From a checkpoint of a small mixture-of-experts model trained on Wikipedia: 15.1M parameters.
Below are experts of layer 4 (counted from 0) of a mixture-of-experts language model. Rows are named router (the router's row for the expert), gate (a neuron's input weights, with its number), up (a neuron's input weights, with its number), down (a neuron's output weights, with its number) and show model dimensions 0-127. Each number is 128 + 24 x the weight over its row's rms, rounded and kept within 0 to 255.
After each expert's rows: "raises" lists some tokens whose logits its average output raises strongly, later layers aside. This comes from a sample of Wikipedia text that the model never trained on.

# expert 16
router [ 87 134 128 154 124 108  89 152 130 112 114 109 163 123 145 119  99  96 113 124 111 129 135 127  93 151 124  90 169 144 157 130  92  95  98  95  94  93 157 107 125 160 158  98 147 141 131 172 121 134 156 120 109  90 148 103  89 157 135 132 135 131 111 101 135 134 165  97 127 125 116 155 102 129  99 160 160 165  95 163 146 145 107 146  92 102 151  95 104 100 140 162  91 107 117  99  99  97 115 114 151  96 143 133 139 155 165 162 103 157 143 140 105 145 153 153  98 111  87 108 144 107 127 152 116 134 111 122]
gate2 [114 127 174 136 167  98  91 138 161  97 127 179 181  98 131 104 124 122 146 129 153 134  66 159 101 129 115 141 135 104 121  95 134 120 128 145 127 121 132 126 112 175 100 132 150 154 128 137 101  82 139  95 158 113  97 125 131 138  83 134 141 136  90 108  71 144 121 117 120 107 112 126 151 156 141 132 176 136 130 131  96 114 151 140 113 149 148 107 146 124 173 122 125 124 134  95 142 110 148 124 152 107 162 138  86 159 125 101 131 136 132 108 140 127 112 158 101 104 170 178 143 129 146 138 107 113 127 189]
up2 [122 126  94 131  79 130 158 132  98 153 121  89  70 137 150 117 123 131 113 130  96 140 178 131 165 135 148 118 129 106 148 148 126 132 129 125 127 130 123 135 137  85 144 149 117 125 124 109 140 147 118 169  86 146 161 131 151 143 129 135 100 128 160 136 172  89 135 150 173 148 122 135 107  94 119 122 116 151 139 146 156 113 146 118 135 108 141 151 117 122  52 127 125 127 104 164 118 139 102 117  92 137 114 117 177 104 129 161 126 132 116 161  89 130 145 104 159 136  73  94 121 136  66 138 127 159 105  76]
down2 [133  94 128 115 115 143 131  96 113 112 126 131 143 113 103 131 164 124 159 125 150 148 124 105 129  99 106 136 133 145 107 108 136 178 149 124 235 207 109 164 142 126 137 115 126 120 138 113 150 156 104 106 150 137 138 148  96 133 158 133 174 117 127 156 120 173 100 146 120 133 143 109 134 143 143 108 115 125 140  91 130 110 110 114 185 139 130 126 167 130 168 110 118 108 190 138  86 132 125 145 123 119 124 138 151 122 111 124 145 126 136 109 146 136 120 162 115 178 175 138 117 124 163 109 122 133 101 132]
raises: "\n\n", " However", " In", " The", " Also", " Despite"

# expert 68
router [ 88  91 132 145  98  94 121 128 151 122 106 156 180  89 113  76 121 120 137 131 100 112  78 127  92 158 152 143 117  87 168 156 163 140 105 160 113 147 157 186 105 164  71 147 162 163 131 133 104 119 104 138 104 104 112 111  90 108 155 139 154 136  64 129 140 122 149 157 101 123 121  96 150 104 136 121 166 124 149 159 118 116 123 146 114 128 141 104 123 145 114 122 136 133 100 100 154  86 121 126 124  96 128 133 169 112 153 118 124 142 127 115 139 124 127 122 118 104 121 152 113 126  81 118 109 126 142 138]
gate0 [152 142 120 127 155 133 157 115 113 154 137 130 117 157 119 170 106 126 162 155 139 113 117 152 130 131 121 159 148 135 117 120 140 131 184 107 137 103 123 166 121  92 115 156  96 119 128 137 130 131 142 137 148 145 214 141 107 124 118 123  97 131 123 121 165 103 174 135  96 126 152 169 114 110  88 137 142 115  87 133  87 140 123 168 121 130 129 152  98  57 133 140 167  87 113 114 113 105 126 112 118 136 126 106 128 137 143 139 175 154 128 109 123 135 100 125 132 170 149 115  94 157 190 128 118 153 104  90]
up0 [116 126 149 101 139 131 111 129  91 131 187 148  98 125  98 152 112 127 112 117 148  60 113 113 122 159 127 174 137 119 144 125 138 171 165 118 125 129 121 105 111 133 115 138 161 125 113  83 119 101 110 130 112  98 172 133 104 101 146 100 143 153 110 128 159 153 162 126 139 122 129 120 174  92  73  84 128 149  96 149  74 123 129 154 107 102 167 107 136  87 102 158 146 137 113 124 147 108 152 144 126  99 149 142 142 124 125  99 134 131 124 187 108 123 133 134  75 126 146 104 107 129  99 127 164 113 105 125]
down0 [104 157 107 159  93  89 137 122 108 159  76 128 121 131 107 114 119 132 155 138 150 144 124 160 102 145 127 167 131 117 124 155 121 140 104 116  86  62 148 130 125 122 154  99 103 128 108 123 133 160 179 159 112 156 119 129 124 141 153  87 154 113  89 111 171  82 121 167 118  86 116 114 104 131 111 135 130 136 102 145 107  88 141  83  91 140 110 143 123  95 118 104 109 132 128 124 137 127 142 103  96 108 121 136 172 130 156  74 169 155 153 152 121 115 168 129 141 180 129 127 127 127 167 127 126 121 126 141]
raises: " /", " -", " as", ",", " (", " –"

# expert 93
router [119 118 132  84 172 109  89 134 135 122 137 166 156 125 116 134 114 143 158 132 141 106 146  97 130 139 116 105 115 158 101 126 115 142 160 117 158 192 145 112 153 112 142 125 132 186 111 155 117 111 140 108 122 119 143 198 100 103 159 124 146  97 130 156 102 119 129  85 128 119 145 142 148 149 156 131 128 193 104 132 158 117 130 142 154 148 134  89 116  70 110 146 112 143 161 130 129 112 133 146 149 184 122 114  86 123  86 171 141 137 140 127 139 161  88 111 114 113 102  96 151 117 107 139 135 131 140 124]
gate2 [134 152  94 102 128 134 120 156  82 132 133 127 144 113 110 179 176 108 149 152 165 103 122  67 120  68 135 136 145 101 121  91 135  78 145 134 115 157 134 167 164 101 168 111 107 143 122 132 129 104 128 132 186 110  72 141 105 100 120 131  98 166 108  98 142 110 108 129 109 126 118  99 135 119 138 129 110 127 120  96 144 124 148 125  91 145 140 107 104 104 184 138 123  97 153 139 111 138 120 104  98 108 123 151  78 124 103 144 142 105 153 110 162 151 105 151 130 151 134 129 131 113 119 103 133 119 160 112]
up2 [110 115 160 144 159 121 136 148 165 149 115 127 130 168 139 111 132 154 101 106  96 142 128 156  97 163  72 149 130  96 114  98 132 127  87 118 145 111 137  69  90 119  95 126 124 125 154 128 134 176 108 163  79 151 167 126  87 133 175 132 139  98 131 150 151 129 143 130 109 123 153 146 129 131  85 105 119 136 113 144 103 178 111  96 152 202 121 124 127 148 134 130 134 137 122 108 131 110 164 114 150 130 160 108 173 114 126 124 106 110 129 117  94 112  98  90 143 115  88 109 150 132 117 140 120 121 106 149]
down2 [139 153 147  89 125 105 131 119 153 146 142 132 106 157 122 148 133 132 155 121 136 140 125 150 110 132 112 152 114 153 120 100 134 127 153 150 154 193 112  97 154 102  94 102 115 147 113 122 137 164 136 148  98  88 109 142 126 114  63 173  95  84  90 170  95 125 166 132 144 124 129 106 112 119 132 187 109 125 128 131 150 110 104 126 114 138 146 129 147 165 136 151 180 185 162 141 161 110 161 133 130 161 153 175 111 124 144 127  98 150 111 107 109  87 123 104 118 143 111 150 124 130 136 134 113  99  98 148]
raises: ",", " on", " and", "-", " at", " in"

# expert 1
router [145 100 103 153 143 116 150 124  85 108  97 140 139 163 115 142 115 109 113 144 178 110  95  82 100 141 138 141  96 108 123 134 186  89 112 149 126 150  77 116 111 139 135 156 136 134 159 133 161 115 123 124 126  91 167 114 118 131 141 166 118 140  93 156 169  84 149 129 176 145 107 168 128 164 108 138 169 123 119 145 112 132 134 123 128 163 121 160 115 126  94 163 155 129 113 118 110 166 158 124 114 138 136 124 129  82 144 140 168 162 157 130 134 131 120 133 150  96 104 149 102 131 164 152 105 147 139  85]
gate2 [155 158 132 139 173 133 117  94 127 113 141 135 164 126 160 155 122 153 133 123 143 164 131 180 193 157 126 105 138 152  49 126 118 126 118 131 122 133 139 143 122  95 150  92 132 138 120 107 105 117 113 149 119 116 103 132 125 126 165 110 134  99 178 152 104 110 147 123  98 153 141 113 138 144 163 163 147 169 118 129 139  97  91 113 137 150 121 120 138 128 151  84  95 171 143 140 129 125 119 176 120 122 125 110 145 142 109 190 101 140 122 129 136 147 176 152 132 113 147 132  98 108 136  95 120 170 150  95]
up2 [143 100 148 144 139 135 142 119 135 174 159 123 135 145 129 122 103  76 149 174 114 136  82 123  97 129 142 165  99 110 144 126 141 165 103 137 120 149  98 174 164 159 124 173 158 149 143 136 130 144  99 104 127  81 123 141 168 122 104 149 113 138  72 169 147  95 146 123 121 109 126 108 133 119 132 166 118 141 131 157 119 121 159  83 123 120 137 130 119  82 116  93 163 124 113 120 107  98 169 130 114  97 167 164 111 132 143 130 120 118 179 134 151 156 138 161 155 105 115 148 107 155 151  82 134 131 124 132]
down2 [ 85 137 194 158 138 160 120 162 136 123 126 172 126 113 140 157 142 143 113  89 153 145 148 143 157 138 115 124 143 119 129 116 178 168 143 120 162 103 106 115 108 150 140 148 125 111  83 119  74 104 156 131 118 137 142 168 109 140 141 141 123 139 156 116 149 122 162 102 148 144 113 121 124 201 140 166 118 136 176 109 178 120 134 161 160 163 103 112 115 127 125 132 107 119 149 100 125 101 100 115 162 160 133 159 121 144 116 137 120 152 109 104 167  87 143 123 126 124 101 131 109 109 135  88 122 165 118 126]
raises: "\n", " :", ":", " to", ",", " also"

# expert 74
router [108 103 120 145  83 127 142 147  89 125 125 113 138 124 107 148 159 143 136 125 155 125  89 137 183 156 101  89 151  99 123 129 159 119 103 112 126 180 129 122 102  99 154 104 158 142 108 152 120 129  91  83 128  80 120 147 155  71 131 110 141 133 104 142 115 100 125 135 118 108 117 130 114 126 125 110 110 112  97 131 118 135 166 110 170 103 100  94  99 144  91 118 126 151 130 150 106 141 127 172  95 118 119 154 109 102  93 181 142 107 149 169  85 138 147 121 175 115 133 179 123 135 119 131 122 167 119 129]
gate0 [157 119 132 114 118 126 146  60 135 155 108  98 133  94 123 162 111 132 138 136 176 160 130 136 181 111 119 120 114  85 117  99 153 109 125 151 119 153  89  95 118 154 111  67 174 168 141 130 134  96 143  39  85 168 120 123 117 111  97 114 107  85 142 137 135 139 114 131  95 108 112 113  97 155 140 109 109 134 123 131  92 132 159  99 127 103 122 115 108 137 120 115 127 123 115 109  96 138 157 161 135 126 151 150 154 126 163 128 127 136 142 148 110 149  93 132 119 151 132 143 147 123 136 130 156 150  94 143]
up0 [147  92 147 127 110  91 134 133 136 152 138 103  59  92 128 130  92 104 139 153 160 106 132  85 134 118 191 135 102 138 142 123 131 172 136 151 128 116 183 130 183 156  93 152 106 171 110 105 126 149 160 127 130  72 163 126  88 103 128 155 135 107 133 104 119 126 141 136 143 137 117 107 145 109 150 106 151 135 152 148 138 157 106 120 134 132 177 112 162 119 118 156 137 115 141 122 108 100 135 111 116 149 118 103  78 132 141 124 154 110 143 127  95 124 147 109 156  82 158  80 123 128 110 108 124 144 116 128]
down0 [132 141 169 127 151 113 115  98 151 127 121 112 149 137 162 109 137 138 127 140  93  84 157  77 125 154 183 128 146 127 162  95 146 119 144 121 128 151 146  88 127 125 132 113 124 131 152 155  85 138 115 130 154 158 161 116 150 123 125 110  68 100 148  89  96 125 106 115 157 133 139  93 148  84 143 156 158 182 107 135 115 122 121 159 150 148 115  98 165 106  82 151 122  95  72 107 143 168 125 123 142 127 128 126 151  90 123 139 107 118 177 152 101 114 134 141 145 163 109 132 109  90 130 130 137 128 131 106]
raises: ".", "th", "ter"

# expert 83
router [170 153 130 136 121 174 177 150 109 114 135 113 144 141 127 158 141 123 154 163 137 115 120 116 156 103 129 101 129 142 115 107  87 156  97 141 116 136 116  94 119 145 164  86 111 149 151 148 140 159 126  98 151 141 125 109 114 139 117 125 134 121 160 103  44 189 128 120 105 159 166 147 140 156 113 143  99 107  70 125 139 140 114  71 111 180 117 127 142 174 179 125 101 124 133 132 129 141 102 124 122 101 142 131 153 114 124 125 132 123 155 103 152 124 130 132 120 147 163 160 113 137 107  83 123 128 146 123]
gate0 [124 149 105  91 110 146 145 160 108 124 131 167 125 111 145 131  99 138 135  81 108 143 129 105 159 123 102 113 169 114 111 139 162 127 134 114 122 149  75 190  84 109 110 175 138 143 134 139 108 119 145 150 154  82 115 141 121  90 142 139 116  93 107  97 179  67 101 126 143 103 103  96 156 150 142 107  97  77 138 150 120 118 139 135 133 142 150 109 127 136 117 140 109 113  88  86 131 158 138  92  89 142 125 137 118  89 129 100 139 115 119 148 119 100 152 129  95 117 109 109 138 162 139 151  94 126 146 115]
up0 [122 112 127 100 129 155 131 174 134 134 137 111 170  83 106  84 108  94 104 110 134 107 169 145 136 117 121 142 167 120 132 133 177 119 145 133 113 120 136 101 131 123 136 130 173 211  91 124  95 123  97 115 117 125 135 165 140 134 154 106 146 111 121 120 149 106 179  91 119 107 133 112 143 117 102  92 117 107 152 136 225 162 149 113 162 122 121  99  99 141 132  88 110 107 114 145  88 108 166 135 148 117 143 153 118 115 154 113 135 121 115 117 135 122 141 163 156 105 113 116 128 128 138 122 115 135 122 124]
down0 [ 82 162 121 142 124 115 100 114  95 115 128 123 125 119 134 109  85 130 118  70 140 106 140 127 128 108 172 145 160 115 125 134  92 130 162 172 150 108 108 101 139 135 116 106 129 121 130 142 140 136  92 133 123  88 147 162 161 109 148 136 100 132 142 109 172  67 135 111 171 122 111 104 119 136 173 116 117 146 171 130 172 101 178 156  82  81 143 104 117 126 126 128 131 141  94 137 117 135 135 136 128  79 101 145  68 129 131 100 107  96 132 150 114 146 116 133 136 114 166 115 129 127 114  87 106 153 145 123]
raises: ";", ")", ".", " )", " any", " vac"